Experts of a small language model.
Size: 10 layers, width 128, 23.6M parameters.
Below are experts of layer 4 (counted from 0) of a mixture-of-experts language model. Rows are named router (the router's row for the expert), down (a neuron's output weights, with its number) and show model dimensions 0-127. Each number is 128 + 24 x the weight over its row's rms, rounded and kept within 0 to 255.
After each expert's rows: a language model's description of what the expert responds to. This comes from a sample of Wikipedia text that the model never trained on.

# expert 11
router [108 112  86 138 141 112 140 172 129 144 145 119 100 108 132 130 115 103 117 100 120 144  92 102 157 126 167 142 125  91 191 123 122 151 131 143 117  95  98 132 156 104 158 158 149 121 179 114 156 148 136 121 149 147 125 124 111 127 148  96 146 122  98 145 157 100 147 165  97 139 151 111  76 148 150 127 116 152 118 169  69 117 135 115 128 114 135 170 138 131 160 159 145  97 160  82 129 121 153 117 139 133  92 136 129 102 152 112 152 139  73 138 167 146 126 110 135 122 135 106 169 156 144 131 153  78 120 123]
down0 [148 156 119 102 117 129 127 111  92 126  85 107  88  73 104 139 119 126 126  89 156 117 110 138 107  98 115 126 111 139  94 127  96 100 110  93 108  99  66 141 124 115 119 120  94  93 104 144 124  98 133 102 144  87 128 133 153 133 172 123 116 113  80 129 111 192 133 104 117 106 134 117 169 127 129 102 139 115  68 119 103 127 118 131 139  89  87 175 136 157 101 119  98 163 154 122 130 148 112 109 140 135 176 148 128 125 142 126 129  90 140  96 150 113 137 150 101 121 160 123 165 132 110  97 140 134 125 125]
Description: Space or first digit starting a number after a pipe or colon in tables and infoboxes, such as scores, CIDs, coordinates, dates, prices.

# expert 26
router [ 94  96 155 104  92 105 158 100 120 151 118 101 108 103 100  94  97 109 153  95 123 150 157 112 141  97 110 104 139  99  96 106 106 162 133 106 153 144  98 150 118  92  88 162 139 117 149 143 156 163 142 160 143 139  87  89 153  95 105 124 149 125 144 136 100 106  95 138 108 160 104 115 168 161  98  95 104 161 100 158 158  99 120 133 105 118  97 115 122 104 139 115 144 117 109 105 146 148 105 101 118 109 128 156 133 105 105  99 168 107 135 147 149 163  94 107 125 158 117 154 150  93 115 120 116  99 122 124]
down0 [122 201 152 129 116 116 133 113 130 145 104 137 108 116 137 134 114  65  97 146 107  95 114 147 131 144 131  92 159  82 104 109 106 164 184 135 103 143 102 126 104 135 109 127 124 129 134 140  72  83 131  98  90 103 116 138 130 104 116 158 115 118 110 138 115 105 178  95 113 143 136 117 126 125 143 123 138  96 113 121  99 127 102 132  72 144 129 143  92 147 143 162 127 141 139 133 123 161 138 115 152 168 164 145 165 136 107 136 148 136 177  85 131 138 130 101 102 107 146 149 134 137 143 164 118 112  99  85]
Description: Month names after day numbers, cell separators and first tokens of cells in sports or election tables, and list-line openers such as In, -.

# expert 23
router [106 147 104 109 106 109  90  98 169 130 139 121  99 120 107 136 105 106 130 130 129  95  50 166 121 173 118 137  98 103 103 111 160 150 160  74 147 129  95 122 125 108 206 105 119 127 144 138 154 134 133 147 140 144 127 171 148 122 150 112 150 146 119 134 144  95 109 182 129 123 181 132 134 100 148 147 129 114 153 115 126 116 125 120  97 171 110  87 107 124 139 108 132 138 117 149 113 139  90 106  89 123 112 107 117  99 103 117 123  92 113 105 131 116 103 136 119 139 143  90 168 141 113 133 122 127 100 101]
down0 [102 131 139 124 104 141  70 107 148 120 134 108 104 118 138 113 107 125 131 126 142 122  91 111 122 114 132 140 126 106 142 149 131 162 144  91 130 126 142  76 143  92 127 140 121  77 127 134 188 109 140 142 146 119  85  93 137 117 110 148 160  92 146 120  95 127 151 158 121 139 142 155 108 179 117 127 155 118 107  81 131  99 114 128 103 159 123 166 147 135 129  88  83 108 172 139 125 163 143 120 150 123 124 103 156 179 112 101 160 153 112 130 136 144 138 112 129 140 147  85 106  99 126 180  67 144 109 125]
Description: Capital letter or first piece of surnames and nation names in sports result lists and rosters, such as Mc, Sch, Sh in Quinn Sharp.

# expert 53
router [114 111 149 116 100 105 156 108 104 163  97 136 127 102 115  93 138 117 180 120 164 147  75 105  99 149 109 164 160 105 112  88  96 117 148 164  90 148 113 154 111  90 131 156 119 108 163 105 153  80 144 115 153 148 106  90 111  91 122 111 170 120 101 103  94 131 137 108 117 122  97  93 154 110  68 150 127 134 102 145 116 149 142 126 138 130 127 160 102 112 113 117 142 134 125 140 135 144 156 106 151 130 129 162 141 170 159 114 152 111 117  95 151 146 105 125 109 105 142 124 137 113 141 116 151 143 182 135]
down0 [125 156 139 144 121 138 137 125 149 123  77 116  85 118 124 160 123 119 113 111 130  93  87 108  68 147 141 108 120 126 105 181 141 147 130  86 126 162 118 133  85 106 113  99 117  97  78 157 111 139  94 133 194 155 156 151 134 112  86 144 144 128 127 104 133  78 147 159 126 130 145  98 145  88 121 104 130 157 122 121 160 114 132 157 107 151 143 142 163 145 136 139 121 128 109 114 184 110 115 117  93 127 100 139 104 105 158 130 135 118 170 100 132 138 125 133  58 142 126 128 117 114 116 133 122 103 139 141]
Description: Digits in large numbers and percentages in election results and census statistics, plus units like million, households, mm, sq.

# expert 45
router [125 117 101 119 140 123 144 103 137 154 111 118 129 103 133 135 108 108 149 120 141 118 110  90 133 142 153  82 154 113 152 107 111 136 103 172 103 157 150 169 118 134 177 132 157 133 147 163 151 156 146 135 120  98 100 125 147  88  94  96 152 110 163 115 142 161 123 182  99 145 112 127  75 118 118 114 161 139 138 142  74 131 141 147 112  73 110 148 147  88 115 130  85 163 164 112 159 184 154 108 123 145 152 129 108 128  91 125 136 126  93 150 110 153 131 151 131 132 111 141 118 157 146 168 106 137 154 119]
down0 [ 76 134 140 162 123 121 151 140 157  96 113 143 137 121 119 124 124 163 175 133 119 159 134 124 108  98 137 102 140 149 117  91 164 116 140 119 123 117 104 144 143 116 109 146 100  74 196 162 139 151 128 127 135 168 107 149 134  86  84 145 140 146 131 135 131 135 155 149 115  94 142 154  88 157 130 117 119 152 105 151 118  90 101 132 170 127 105 175 133 164 136 108 145  77 120 120 100 142 129 141 145 131 158 165 123 112 127 150 126 110 107 127 133 110 112  95 134  73 125 127 113  92 144 107 166 116 139 185]
Description: Digits, en dashes and spaces inside years and season ranges, such as 2018–19 and 2005–06, plus dates like September 2021.

# expert 30
router [ 95  93 156 103  99 105 164 101 119 151 120 101 109 100  99 100  95 107 157 100 120 151 154 108 130  93 104 109 144  94  91 102 108 157 140 112 152 146  99 144 119  94  95 158 135 119 151 147 152 165 142 156 143 140  87  88 152 100 105 127 155 130 148 130  95 100  99 137 109 161  98 119 162 155  99  97 103 160  99 161 156 104 130 133 104 119  97 112 123 104 136 114 145 123 112  99 138 143 106  96 116 116 130 160 132  96  99  93 169 109 138 145 151 160  98 104 129 157 113 158 149  91 116 120 116 101 122 117]
down0 [ 62 140  89 130 115 135 106  95 114 111 123 137 127 108 103 144 135 120 139 160  74 175 129 125 168 156 130 111 152 155 143 151 113 119 106 131  76 126 112 177 116 174 131 151  97 106 124 139 119 120 140 114  81 112 157  81 137 122 137 134 132 116 115 139 153 133 129 116 126 119  88 134  95 115 167  82 142 101 166 131 112  98 134 120 121 123 155 180 146 113 129 150 121 119 135  85 106 136 163 123 136 161 111 125  85 155 134 142 116 113 103  96 132 126 108 131 152 139 158 124  65  83 121 126  86 108 124 123]
Description: First or middle digits of years and score ranges in lists and tables, such as 2011, 1981–1989, 2–0, plus UTF-8 byte fragments.

# expert 36
router [ 94  96 155 108  93 104 164 101 121 157 125 100 104  97 101  98 101 110 158  98 119 149 159 107 138  93 103 110 138  97  87 106 103 158 137 107 152 148 100 143 115  88  98 160 144 122 145 148 153 156 145 159 143 141  89  92 152 100 103 127 152 132 148 133 100 106 100 137 104 161  99 108 166 160  99  95 102 162  98 164 155 105 130 130 106 116 101 116 126 106 137 120 149 116 114 106 144 147 104  95 119 110 138 159 133  98 101 101 167 105 134 148 149 159  99 111 128 159 117 157 150  96 118 118 114 102 122 116]
down0 [106  97 122 145 140 135 145 135 170 124 140  66  87 152 117 131 138 125 106 110 145 118 110  89 137 149 137 116 126 108 143 126  94  93  95 130 140 203 105 121 143 107 151 171 129 118 125 121 189 109 167 133 134 137 160 119 139 106 134 139 137 121 176  98  98 118 113  83 103  95 142 122 136 143 119 133 134 104  97 111 125 128  84 142 148 158 177 114 142 159 121 117 132 134  95 137 114 145  77 142 154 167 120 125 165  82 116 115 127 131 138 113 130 167 143  98 146 134 115  79 166 143 119 131 160 140 143 137]
Description: Participles like located, situated, based and serving before "in/by", plus commas and digits after numbers in tables and dates.

# expert 43
router [122 127 156 101 105 115 181 110 140 126 128 118 113 157 106 138 131 123 124 104 142 112  82 160 167 110 116 114 148 118 139 146  81 151 167 101 131  80  88 144 142 137 157 132 141 116 121 129 164 124 169 169 142 148 101 107 178 108 140 125 142 125 125 144 119 145 116 136 120 120  82 121 174  99 102  73 103 139 119 136 181  94 130 136 126 128 128  99  89 113 143 131 140 105  83 174 127 142  93 139 119 154 128 121 136 172 152 110 147 147 120 113 147  99 105  95 134 136 115 129 176 115 127 131 168 100 108  88]
down0 [167 104 125 130 141 117 189 124 117 170 118 129 150 146 136  99 112 124 151 129 101 139 110 143 185 125 116  93 145 157 130 151 138 159 145 127 147  94 127 112  87 103 219 114 114 118 118 136 111 150 132 158 131  96 127 159 153 100 122  92 139 143 110 141  80 106 124 147 153 149 128 135 175 123 121 122 100 168 150 111 121 149 159 101 143 154 133 124  98 103 109 141 107 113 118 145 142 155  95 119 122 160 124 107  96 155 126 105 153 138 146 135 115 129 119  74 124 129 144 103 160  59 137 116 136 121 149 119]
Description: Periods in abbreviations like U.S., L.F.C., nom., plus www in URLs, Jr, von, Mr, et, and taxonomic endings.

# expert 37
router [122  93 140 130 106 116  92 109 124 131 116 106 123 125  99 105  85 116 146 124 145 138 122 119 160 119 159  92 108 163 107  88 107  95 155  71 172 140  89 186  92 114 122 169 119  98 151 145 166 160 168 157 153 153 114 109  93 156 113 135 137 126 135 126 107 112 105 134 175 143 143  89 142 148 106 107 113 175  81 119 102 121 101 157 105 130 122 152 137 116 134 136 112 120  94 108 109 141 132 142  96 102 153 148  99 119 136 125 149 136 134 149 130 173 136  88 122 152  98 131 165 118 106 130 107 119 144 102]
down0 [130 138 138 156 178  91 149 134 129 167 127 137 148 119 100 148 169  96 124 123 167  99 128 127 126 119 118 139 141 159  92 126 121  99 130 126 111 136 133 146 106 132  84 115 169 167 103 149 113 136 110  65 125 112 105 118 180 142 143 165 141 122 128 110 109 161 122 104 123 103 130 162 132 136  86  89 132 159 148 123  91 115 118 165 120 142 143 148 116 163 123 150 152 117 132 107 126 113 100  86 107 104 154 147  98 135 104 123 110 122 177 114 120 123  61 134 131 108 125 177 152 176 120 118  97 114 116  83]
Description: Pipes between table cells of numbers, list-leading dashes, commas in dates, and month names like November, September, January.

# expert 42
router [ 79  96 149 115 100 110 149 100 134 149 130 113 114 105  95  93  87  90 157 123 128 136 186 126 150  92  99  92 145  92 119 128 134 159 125 111 139 119 109 135 116 108 110 148 137 136 158 115 161 168 161 140 126 117 115 108 177 103 123 114 167 153 125 129 108  80 105 123  91 150  89 109 157 120 107  74 117 159 109 181 132 125 119 154 144 135 129  90 129  90 157 109 143 126 115 105 156 155  94 111 123 129 136 168 149  96  89  89 140 125 151 131 113 158 105  97 125 144 122 140 130 113 119 123 108 138 103 120]
down0 [160 132 123 157 113 108 108 161 146 140 129 123 123 110 141 152 118 129  98 117 106  98 118 111 135 143 110 147 144 104 115 151 138 114 165 128 136 156 113  82 112 122 132 153 159 148 152 104  55 153 107 127 108 157 138  90 134 124 201 120 143 133 174 187 167 140 100 112  89 103 162 119 101 141 159  90 121  81 124 110 113 101 102 153 143 133 137 130 105 103 139 123  86 125 139 110  90  93 161 148 103 136 147 149 142 138 136 121 135 136 107 135 116 146 132  93 158  95 182 145 116 131  98 119 159 115 119 117]
Description: Interior pieces of place, team and organization names, plus "and" and "&" joining proper names, such as Albuqu-er-que, Warner Bro-s, Newfoundland and Labrador.

# expert 39
router [182 141 128 175 104 129 181 155 140 115 103  83 134 118 124 125 178 187  95 157 166 172 102 120 135 123  88 147 131 141 144 105 109 145 154 127 117 157 146  94  99 108 129 142 131 158 124 145 123 114 151 144 105 119 160  94 132 135 106 112 104 123 151 154 112 137 114  88 122  99 155 108 162 162 133 144 126 146 140 141 150 118 141 132 112  91 116  87 150 110 126 118 125  87 139 132 133 110 142 143 179 143 140 121 111 152 145 124 149 128 166  87 141 107 166 108  92 138 136 103  95 120 125 134  86 149 175 145]
down0 [124 149 164 150 106  87 183 131  86 109 132 123 112 134 116 133 126 169 108 114 158 144 131 100 126  96 106 155 101 130 110 142 110 128 141  55  98 127 104 121 145 136  97 116 140 124 103 145 138 134  84 185  92 113 136 122 148 102 122  98  86 173 104 125  97 145 119 102 126 138 169 186 176 107 139 124 152 152 146 145 126  97 132 140 143 120 114 126 119 140 129 129 137 143 143 111 146 104 179 100 186 143 149 141 113 117 163 144 146  83 125 126 160 116 101 132 136 100 134 130 130 129 122 150  87 126 122 155]
Description: Words ending a clause before a period or comma: final digits of years (1990s, 2017), and phrase-final words like died, him, itself, history, damage.

# expert 60
router [142 113 148 154  86 123 143 125 144 126 103 107 129 128 109 145  96 154 105 169 116 138 105 126 166 132  98 128 155 141 110 123 108 174 132 135 114 142 157 149  98 140 130 161 162 148 159 145 137 126 180 151 118 115 108 111  91 139 101 113 106 140 147 103 120 144 122 102 102  73 135  92 163 152 136 122 109 172 145 125 177 152 153 129 132 119 113  84 158 117 110 122 153  88 104 163 148 129 143 122 178 117 164 132 126  89 128 183 171  98 133 154 137 155 140 140 114 130 138  83 107 108 101 103 127 145 166 103]
down0 [133 112 127 136 114 126  89 146 130 134 181 134 104 160 108  90 160 113 169 126 134  81 153 154 112 124 157 132 104 131 135 121 148 166  90 137 148 117 131 128 119 158 122 113 146 146 104 177 123 127  94 129 127 118 128 113 112 113 191 118 129  93 155 113 131 106 119 140 161 143 109 131 106 154 146 149 105 174 159  64  95 118 131 113 151 178 140 137 137 127  87 134 104 110 151 132 131 107  89 182 159 158 144 134 176 136 137 105 120 114  85 118 113  91 112 122 163 137 147 149 147 115 154 147 141 158 102 149]
Description: Final year digit or noun ending an introductory time or scope phrase before a comma, such as In 2015, at that time, however.

# expert 7
router [102  88 165 119 109 122 151  99 148 152 140 104 136  97 111 102 101 113 145 113 148 181 176 122 143 122  88  97 150 114 120  97 119 157 134 122 150 162 107 160  93  78  95 178 157 127 156 124 174 144 138 132 121 116 104 106 163 114 114 127 124 137 161 144  86 129 105 126 138 158 117 143 151 154  88  84 128 157 139 145 171 125 119 131 124 104 120 111 128 108 144 115 163 150 121  96 134 162  91 119 144 137 129 122 146  97  77 102 146 123 141 133 141 139  94 104 126 145 135 160 172 112 125 130 106  85  97 137]
down0 [128 135 133 148 140 112 124 153 135 115 153 152 143 159 161 109 129  90 108 114 138 136 122 106 153 127 100 115 111 112  90  80 154 166 127 119 125 159  68  99 157 114 129 160 109 112 121 112 110 113 132 103 123 119 139 173 155 106  99 126 122 163 118 136 112 119  86 150 154 139 126 132  95 167 136  97 120 135 150  92 100 155 133 153 140 113  89 162 110  72 103 149 128 134  90 120 136 137 136 147 137 120 101 120 131 101 153 140 163 104 133 191 143 168 162 127 139 136 126 148 148 106 175 140 179 113 116  71]
Description: Modals and infinitive to before a verb (must, would, to have), plus capitalized name words like World (War), United, National, British.

# expert 32
router [136 117 144 110 173 105 148 152 142  87  94 127 117 159 126 156 145 151 141 163 104  97 165 127 153 172  66 128 115 140 118 139 104 126  94 154  89 116 170 127  83 173 100 163 178 133  85 138 116 169 109 172 123 138 174 122 104 104 157  99 136 134 107 133  78 132  89 103 122 126 147 135 176 144 127  87 130 126 122 130 174 119 129 158 133 119 133 121 118 119 136 131 114 132  99 146 151 112 172 133 115 123 103 132 123  91 106 112 119 147 100 134 111 136 115 147 126 155 130 144 124 106 112 153 122  94 153 128]
down0 [147 140 133 113  91 110  98  93 117 153 130 135 177 146 120 143 141  99 121 142 117 150 164 165 140  88 154 122 115 169 101 109 134 101 135 131 110 141 117 116 119 146 101 158 114 102  96 138 108 154 136  87 115 114 130 142 117 166 116 153  78 125  98  84 138 107 128 193 101 141 149 116 164 148 114 133 122 105 128 115 129 124 148 162 137 147 100 111 121 124 128 133 115 149 123 126 113 136 109 143 188 132 135 166 161  99 147 140 119  97 151 108 119 119 143 106 178 169 135 183 132  64 122 140 111 168  90 133]
Description: Sentence subjects before a verb: pronouns (they, This, she) and head nouns after possessives, such as his career, her style, King's research.

# expert 21
router [106 112 134  99  96 156 119 121 109 128 134 158 126 117 115 107 110  78 115 117 115 105 167 100 176 121 128 115 143  78 110 132 113 138 117  86 121 159 146 118 137 152 139 144 136 157 141 123 145 130 152 154 127 146 149  90 139 103 101  82 137 126 144  87  86 102  94  99 116 112 122 146 131  87 117 106 123  80 173 137 149 116 148 148  85  93 162  97 136 113 129 127  97 155 101 127 165 164  85 161 126 139 138 146 116 134 108 130  82 134 127 149 152 146 113 138 123 166 147 166 120 125  70 136 113 113  81 128]
down0 [130 143 169 132 131 143  77 137  99 122 142 101 107 118 131 128 166 157 120 148 136 147 103 136 131 136 171 122 116 118 147 142 168 140 201 138 110 106 123  81 133 133 112 127  72 152 118 148 107 160 102 147 148 133 126 127 135  90 144 139 156 147  88 174 106 127 122 108 100 151 138 111 108 119 120 146 130 131  81 125 157 143 147 178 123 135 151 107 134 118 152 149  82 127 151  95 163 150 172 135 146 102 176 187 146 132 167 108 125 154 100 129 148 137 112 128 135 118 139 150 132 117 163  96 102 102 133 104]
Description: Word endings and second pieces of proper names in section headings and titles, like B-razil, Portug-al, Monteneg-ro, Ō-ita.

# expert 44
router [125 140 125  93 131 164 139 120 107 157 177 124 152 111 127 109  90  97 115  93 142 135 125  99 107 172  96 149 155 142 145 139 114  54  94 188 124 135  96 154 179 118 119 167 150 125 132 128 114  95 104 114 137 127 108  99 120 102 128 158 124 132 161 126 130 130 116 128 135 155 103 118  94 121 107 166 117 135  75 133 169 111  91 118 140 143  97 167 108 123 104 153 102 137 134  96 156 136 156 108 128 144 127 107 128 142 130 101 167 115 107 142 125 148 145 108 147 144 142 130 145 121 147  96 170 182 131 155]
down0 [120 121  88 177 170 105 153 144 154 149 144 116 104  99 141 158 133 108 125 109 136 133 136  97  86 101 145 131 163 122 129 188  91 128  93 172 111 139 114  83 100 131 124 124 150 126 132 117 105 147 118 110 111 125 159 119 140 111 153 125 114 108 184 150 143 106 123 117 105 161 110  86 140 104 113 109 116  96  98 100 160 103 126 156 116 136 122 127 126 121 143 110 118 168 148 153 167 164 123 144 152 149  90  76 126 143  78 145  89 123 169 124 122 114 115 100 112 123 124 142 148 124 141 152 130  77 169 127]
Description: Spelled-out counts like three, several and forty-two hyphens, and inner digits of years, scores and statistics.

# expert 3
router [ 97 101 157 101  94 105 169 103 117 152 115 104 101 101  97  97 100 108 159  95 119 140 155 107 131  93 107 108 137  94  98 107 106 159 133 105 151 151  99 140 112  96 100 157 141 120 147 148 149 153 145 159 144 140  89  87 149  95 109 124 154 136 148 130  93 108 101 138 108 162  99 112 163 160  97 104 102 161  99 159 157  95 132 135 106 120  96 115 120 106 131 126 149 122 114 108 142 150 105  99 119 108 130 155 128 101 104  98 168 101 142 143 156 162  96  99 123 157 118 157 149  94 117 114 115  96 121 115]
down0 [172 118 125 146 169 140 123 124 152 129 171 133 133 145 129 125 101 182 107 130 101 151 146 137 164 101 107 120 123 125 118 144 137 167  99 126 143 155 104 137 137 160 128 133 101 129 136 116 142 119 119 133 142 104 101 142 121 147 157 162 110 159 136 164 100 100 156 151  89  89 149 127 120 145 144 122 111 174 133 102 114  89 101 148 141 136 122 144 184 134 100 151  78 124 135 122 131  70 123 149  89 186 131 106 128 125 163 132 138 117 138 113 109 108 178 152 104 102 151 126 138 187 173 146 157 144 105 122]
Description: Degree signs, hemisphere letters and digits in geographic coordinates, plus LaTeX and chemical-notation symbols, table separators and odd word pieces like en(forcement).

# expert 35
router [ 99 100 154  98  95 106 164 100 123 155 115 103 101  98  96  96  99 109 154 101 117 145 156 107 135  93 102 104 143 100  88 105 106 157 133 110 149 140 107 137 113  94  92 163 135 125 152 150 144 152 144 155 154 130  85  87 159  99 110 126 156 133 144 140 109  88  96 146 106 164  97 120 167 155  95 107  99 169 101 167 148 104 127 132 102 120 108 107 121 111 136 117 138 118 113 110 142 149 105 101 121  96 136 168 138 103  95 101 165 107 135 145 146 159  96 115 120 157 114 155 151  98 117 123 116 103 123 119]
down0 [148 139 156  97 114 147 188 129 117 105 144 131 146 117 109 176 164  61 165 119 189 117 113 120 165 137 104 111 119 129 121 103  93 130 142 109 137 138 135 173 121 151  84 115 114 143 129 139 170 136 126 141 114  90  97 159 154 116 118 130 120 128 131 167 110 118 161 101 136 121 148 136 118 134  95 128 158 128  81  69 135 135 136 100 132 138 118 171 146 103 116 113 155 136 133 143 131 122  90  91 107  94 115 108 150 135 109 104  99 159 125 148 106 159 136 148 176 112 123 106 153 146 137 112 162 164 129 113]
Description: Raw byte pieces of non-Latin scripts, middle pieces of split words (fle-e-ing, accomp-an-ied), and the word according.

# expert 9
router [103 157 140  75  95  86  82 102 149 144 137 116 144 143 142 105  92 101 155  95 173 100 115 135 138 130 170 119 139 106 128 127 108 125 149  98 168 152  87 172 138 124 153 168 143 124 160 119 165 117 136 175 153 147  88 102 155 139 140 109 146 118 136 136  97  89 116 129 146 132 112 125 106 156  73 125  99 105 154 124 111 102 138 129 150 139  81 106 153 112 151 130 120 146  94 163 153  80 138 134 149 134 129 149 121 146 134 131 131 131 154 144 129 185 109 160 150 149 110 161 145 121 144 150 129 112 130 137]
down0 [111 122 133 139  92 100 100 133 127 130 179 175 125 132  96 177 152 122 139 161 137 139 115 128 108 108 139 106 165 117  74 147 128 150 106 144 126 147 141 142 126 120 114 134 118 146 137 109 140 160 115  94 104  89 123 132  97 112 135 120 154 123 124 137  85 140 119 134 142 119 121 137  87 106 147 140  91  83 152 124 152 143 140 150 152 162  99 134  81 138 148 141 131  96  81  88 178 156 130 186  94 145 105 123 116 105 165 156 125 112 107 109  95 134 117 135 108 155 144 102 174 159 153 108 122 144 130  77]
Description: Month names in dates (Born: 26 November, 31 Oct, Dec) and capital-letter abbreviations or initials after a parenthesis or pipe, like S, N, W.

# expert 10
router [ 98 137 151 136 104 120 151  79 137 138 101  91 134  89 101  93 179 135 103 113 139 176 150 166 129  90 146 139 131 104  72 155 152 151 128 124 124  86 114 114 123  86  95 165  97 140 138  88 151 148 138 156 155 121  96 117 149 113 124 103  91 133 122 125 118 138  80 118 158 138  97 130 165 105 108  84  80 124 117 121 137 118 133  97 145 113 156  90 121 124 125 142 157  97 167 120 150 130 144 104 173 103 119 125 133 129 127  97 131  89 124 130 110 134 131 128 165 118 153 101 137 100 119 156 117 102 139 147]
down0 [144 143 140 147 106 144 180 120  82 108 122 115 145 123  92 162 136  96 138 127 121 122 171 161 188 108 140 152 158 108 141 161 132 127 117  83 154 141 166  83 105 166 193 159 146 108 119 124 140 127 105 132 122 112 185 128 117 119 146  97 133 139 134 154 154 146 131 125 115 120 166 144 103 135 148 172 136 114  98 160 137 104 131 120 117 126 133 147 117 149 117 100 116 127 116 135  99 110 138 187 169 134 155 105 125 106 115 135 147 127  84  82 114 141 124 125 137 122 125 102 146 108 102 125 153 164 179 136]
Description: Adverbs and adverb suffixes such as -ly, -ically, also, only, often, well, more, usually after is, was or a comma.

# expert 24
router [124  85 136 106  99 128  97 128 120 143 125  96 141 106 103 160  84 147  92 132 128  89 134 124 149 151 101 106 119 121 160  84 180 141 160  88  69 138 137 108 115 120 177 108 142  70 148 124 165 144 133 132 112 161 149 107 143 126 137 130 162 119 126 122 116 129 109  95 140 146 161 118 129 135  88 134 150 122 144 146 166 157 124 107 153 115 138  97 134 108 128 127 156 141 117 162 171 141 101 114 116 124 132 142 133  76 110 159  83  93 154 141 123 118 104 110 152  80 119 103 151 125  96 162 109 164 129 130]
down0 [119 134 114 123 116  90 105 112 121 157 125 121 152 126 115 147  73 127 128 114 110 130 143 104 166 118  99 137 125 163 139  91 121 136 128 154 123 124 143 124 123 144 140 159 157 153 126 139 170 148 136 155  93 136 174  89 130 137 158 108 143  76 137 127 131 160 119  86 154 112 132 117 141 131 172 135 135 151 157 114 137 143 121 118 136 117 139  75 108 169 127 130 106  77 130 183 143 134 131 118 156 159 100 153  78  78 119 171 154 112 172 177 155 113 123 137 136 134  90  99 137 144 128 112 143 143  72 114]
Description: Capitalized words inside song, album or episode titles, such as Love, You, Night, Life, plus word pieces in names.

# expert 48
router [ 97  94 152 107  93 101 167 101 121 153 114 105 112 103 101 101  92 104 151 100 123 151 160 106 140  99 108 108 144 102  88 105 115 162 136 105 149 146  98 142 120  84  92 161 138 122 145 147 158 159 145 157 145 140  84  88 151  96 105 133 149 130 151 137 100 102  98 142 112 162  99 112 166 160 104  93 100 161  98 160 153 102 131 136 105 116  99 114 131 105 138 122 152 125 118 104 148 147 109  97 126 109 136 154 140 103 105  96 161 104 132 153 149 157  94 111 118 150 110 154 144  90 121 116 110 102 119 119]
down0 [148 125  88 129 121 156 133 126 144 135  77 116 122 122 146 156 138 136 113 109 186 119 115  83 162 157 145 139 128 138 140 165  85 152 127 133 119  79 127 139 172 158  99 116 149 143  82 137 118 164 103 142  99 124 140 120 155 112 119 126 106 147 146 101 106 163 121  98 175 138 130 143 168 110 149 106 119 124 113 115 140 128 133 135  91 134 156 122 144 122 131 136 135 129 191 144 146 191 134 124 109 183 119 109 126 141 111 153 145 127  92 138 147  95 156 123 113  86  94 118 140 106 159 129  83 153 131  82]
Description: Word starts like heav(ily), earl(iest), according, almost, "===" section markers, and digits inside years after "from" or "19".

# expert 40
router [144 147 130 147 143 145 174  89  87 121 115 119 141  95 116  86 153  83 156 142 102 165 133 118  89 102 102 155 118 153 129 151 119 129 155  92 107 128 119 121 132 143 107 143  94  97 156 144 136 142 124  85 112 147 138 122 119 118 123 143 148 156 129 138 118 132 100 114 166 116  91  95 144 130 140  88 125 114 143 113 124 137 103 144 139 144 166  85  98 152  86 117 132  89  86 142 144 138 105  81  94  75  99 150 108  90  80 122 156  93 167 157 137 132 125 142 119  90 114 162 141 111 156 114 147 130 145 126]
down0 [ 91 126 139 140 134 124 116 148 145 140 119 158 122 140 143 112 133 127 114 127 131  51 103 163 113 136  96 141 115 117  99 136 133 132  93 160 112 185 120  46 161 161 142 123 148 161 121 141  87 112 153 187 127 113 125 130 108 129 156 105 161 100 136 145 104 102 128 136 147 124 155 149 161 111 120 148 118 102 108 116 159 192 110  84 122 114 128 137 132 139 127  95 112 153 117 154 104 124 141 116 124 150 147 132 121  99 137  88  92  99 138 141  95 167 126 144 124 110 105 115  98 161 145 120 126 114 130  84]
Description: Commas, closing parentheses, semicolons and words like and, including that separate list items, such as "(3.1%)," or "(1932);".

# expert 19
router [ 87 106 151  92 139 130 112 103 139 172 130 125 103 124 105 124 110 119 156 132 126 141 163  92 113 103 120 131 154 107 120 101 106 128 159  92 131 123 134 165 119 169  78 121 148 184 124 114 131 161 129 149 116 122 105 140 169 130 157 113 115 123  96 127 113 125 139  79 112  98 125 133 186 124 136  92  89 121 134 123  91  97 135 165 103 112 161 123  88 119 123 180 138 153 137 115 128 136 122 110 139 154 184 136 149 108 172 111 124  99 154 116 135 170  91 153 139 150 101 138 112 116 167 137 119 107 100 155]
down0 [140 119 129 123 153 107 119 102 156 165  97 116 149 138 162 144  96 124 135 150  89 165 136 113 123 118 141 156 125 159 105 137 145 111 120 103 152 126  95 122 133 111 131  93 161 149 153 122 127 131 135 115 121 188 151  97 129 133 136 140 193 120  80  71 160 152 129 131 124  82 121 107 101 151 163 140  91 160 139 129  75 113 162 144 150  97 154 121  96 171 151 139 179 149 125  91  95 148  81 132 108 117 130 135 137 118 154 149 120 171  99 118 141 129 118 132 124 125 103 149  87 123 115 143 147 109 112 111]
Description: Header words and labels in stats and election tables and summary lines, such as Candidate, Votes, Rank, Total, and Overall colons.

# expert 59
router [ 94  97 160 103  91 103 164  99 118 154 118 100 109  98  94  98  98 108 156  96 120 145 155 107 140  95 104 107 141  97  94 109 106 159 134 107 153 149 100 141 120  94  94 157 137 122 152 149 154 160 144 164 146 140  86  89 149  90 108 124 150 133 147 133  96 104 102 138 104 166  96 116 165 158  98  95 103 160 102 157 157 102 130 128 110 117  97 116 121 108 136 122 148 119 114 107 143 146 107  95 122 113 130 157 130 103 102  99 169 101 137 144 150 156  96 107 125 157 115 152 152  96 124 114 117 102 121 120]
down0 [122  90 134 162 130 132 119 138 109 127 149 124 111 128 110 135 122 153 153  94 149 101 124 101 158 126 129 161 128 129 108 118 145 120  38 152  86 114  98 125 121 168  96 124 168 120 153  96 129  89  87 138 141 121 111 104 123 127 151 113 104 140  94 141 106 169 104  93  89 133 178 118 143  89 132 151 139 101 151  99 103  87  75 115 123 111 140 163 124  96 111 129 160 138 134 152 140 127 140 159 135 167 137 115 155 142 124 151 102  92 120 123 130 156 139  93 113 132 185 120 119 114 115 154 100 132 149 121]
Description: Line breaks and digits in tables, en in hyphenated compounds (high-energy, -en-), and venue words like Stadium, Arena.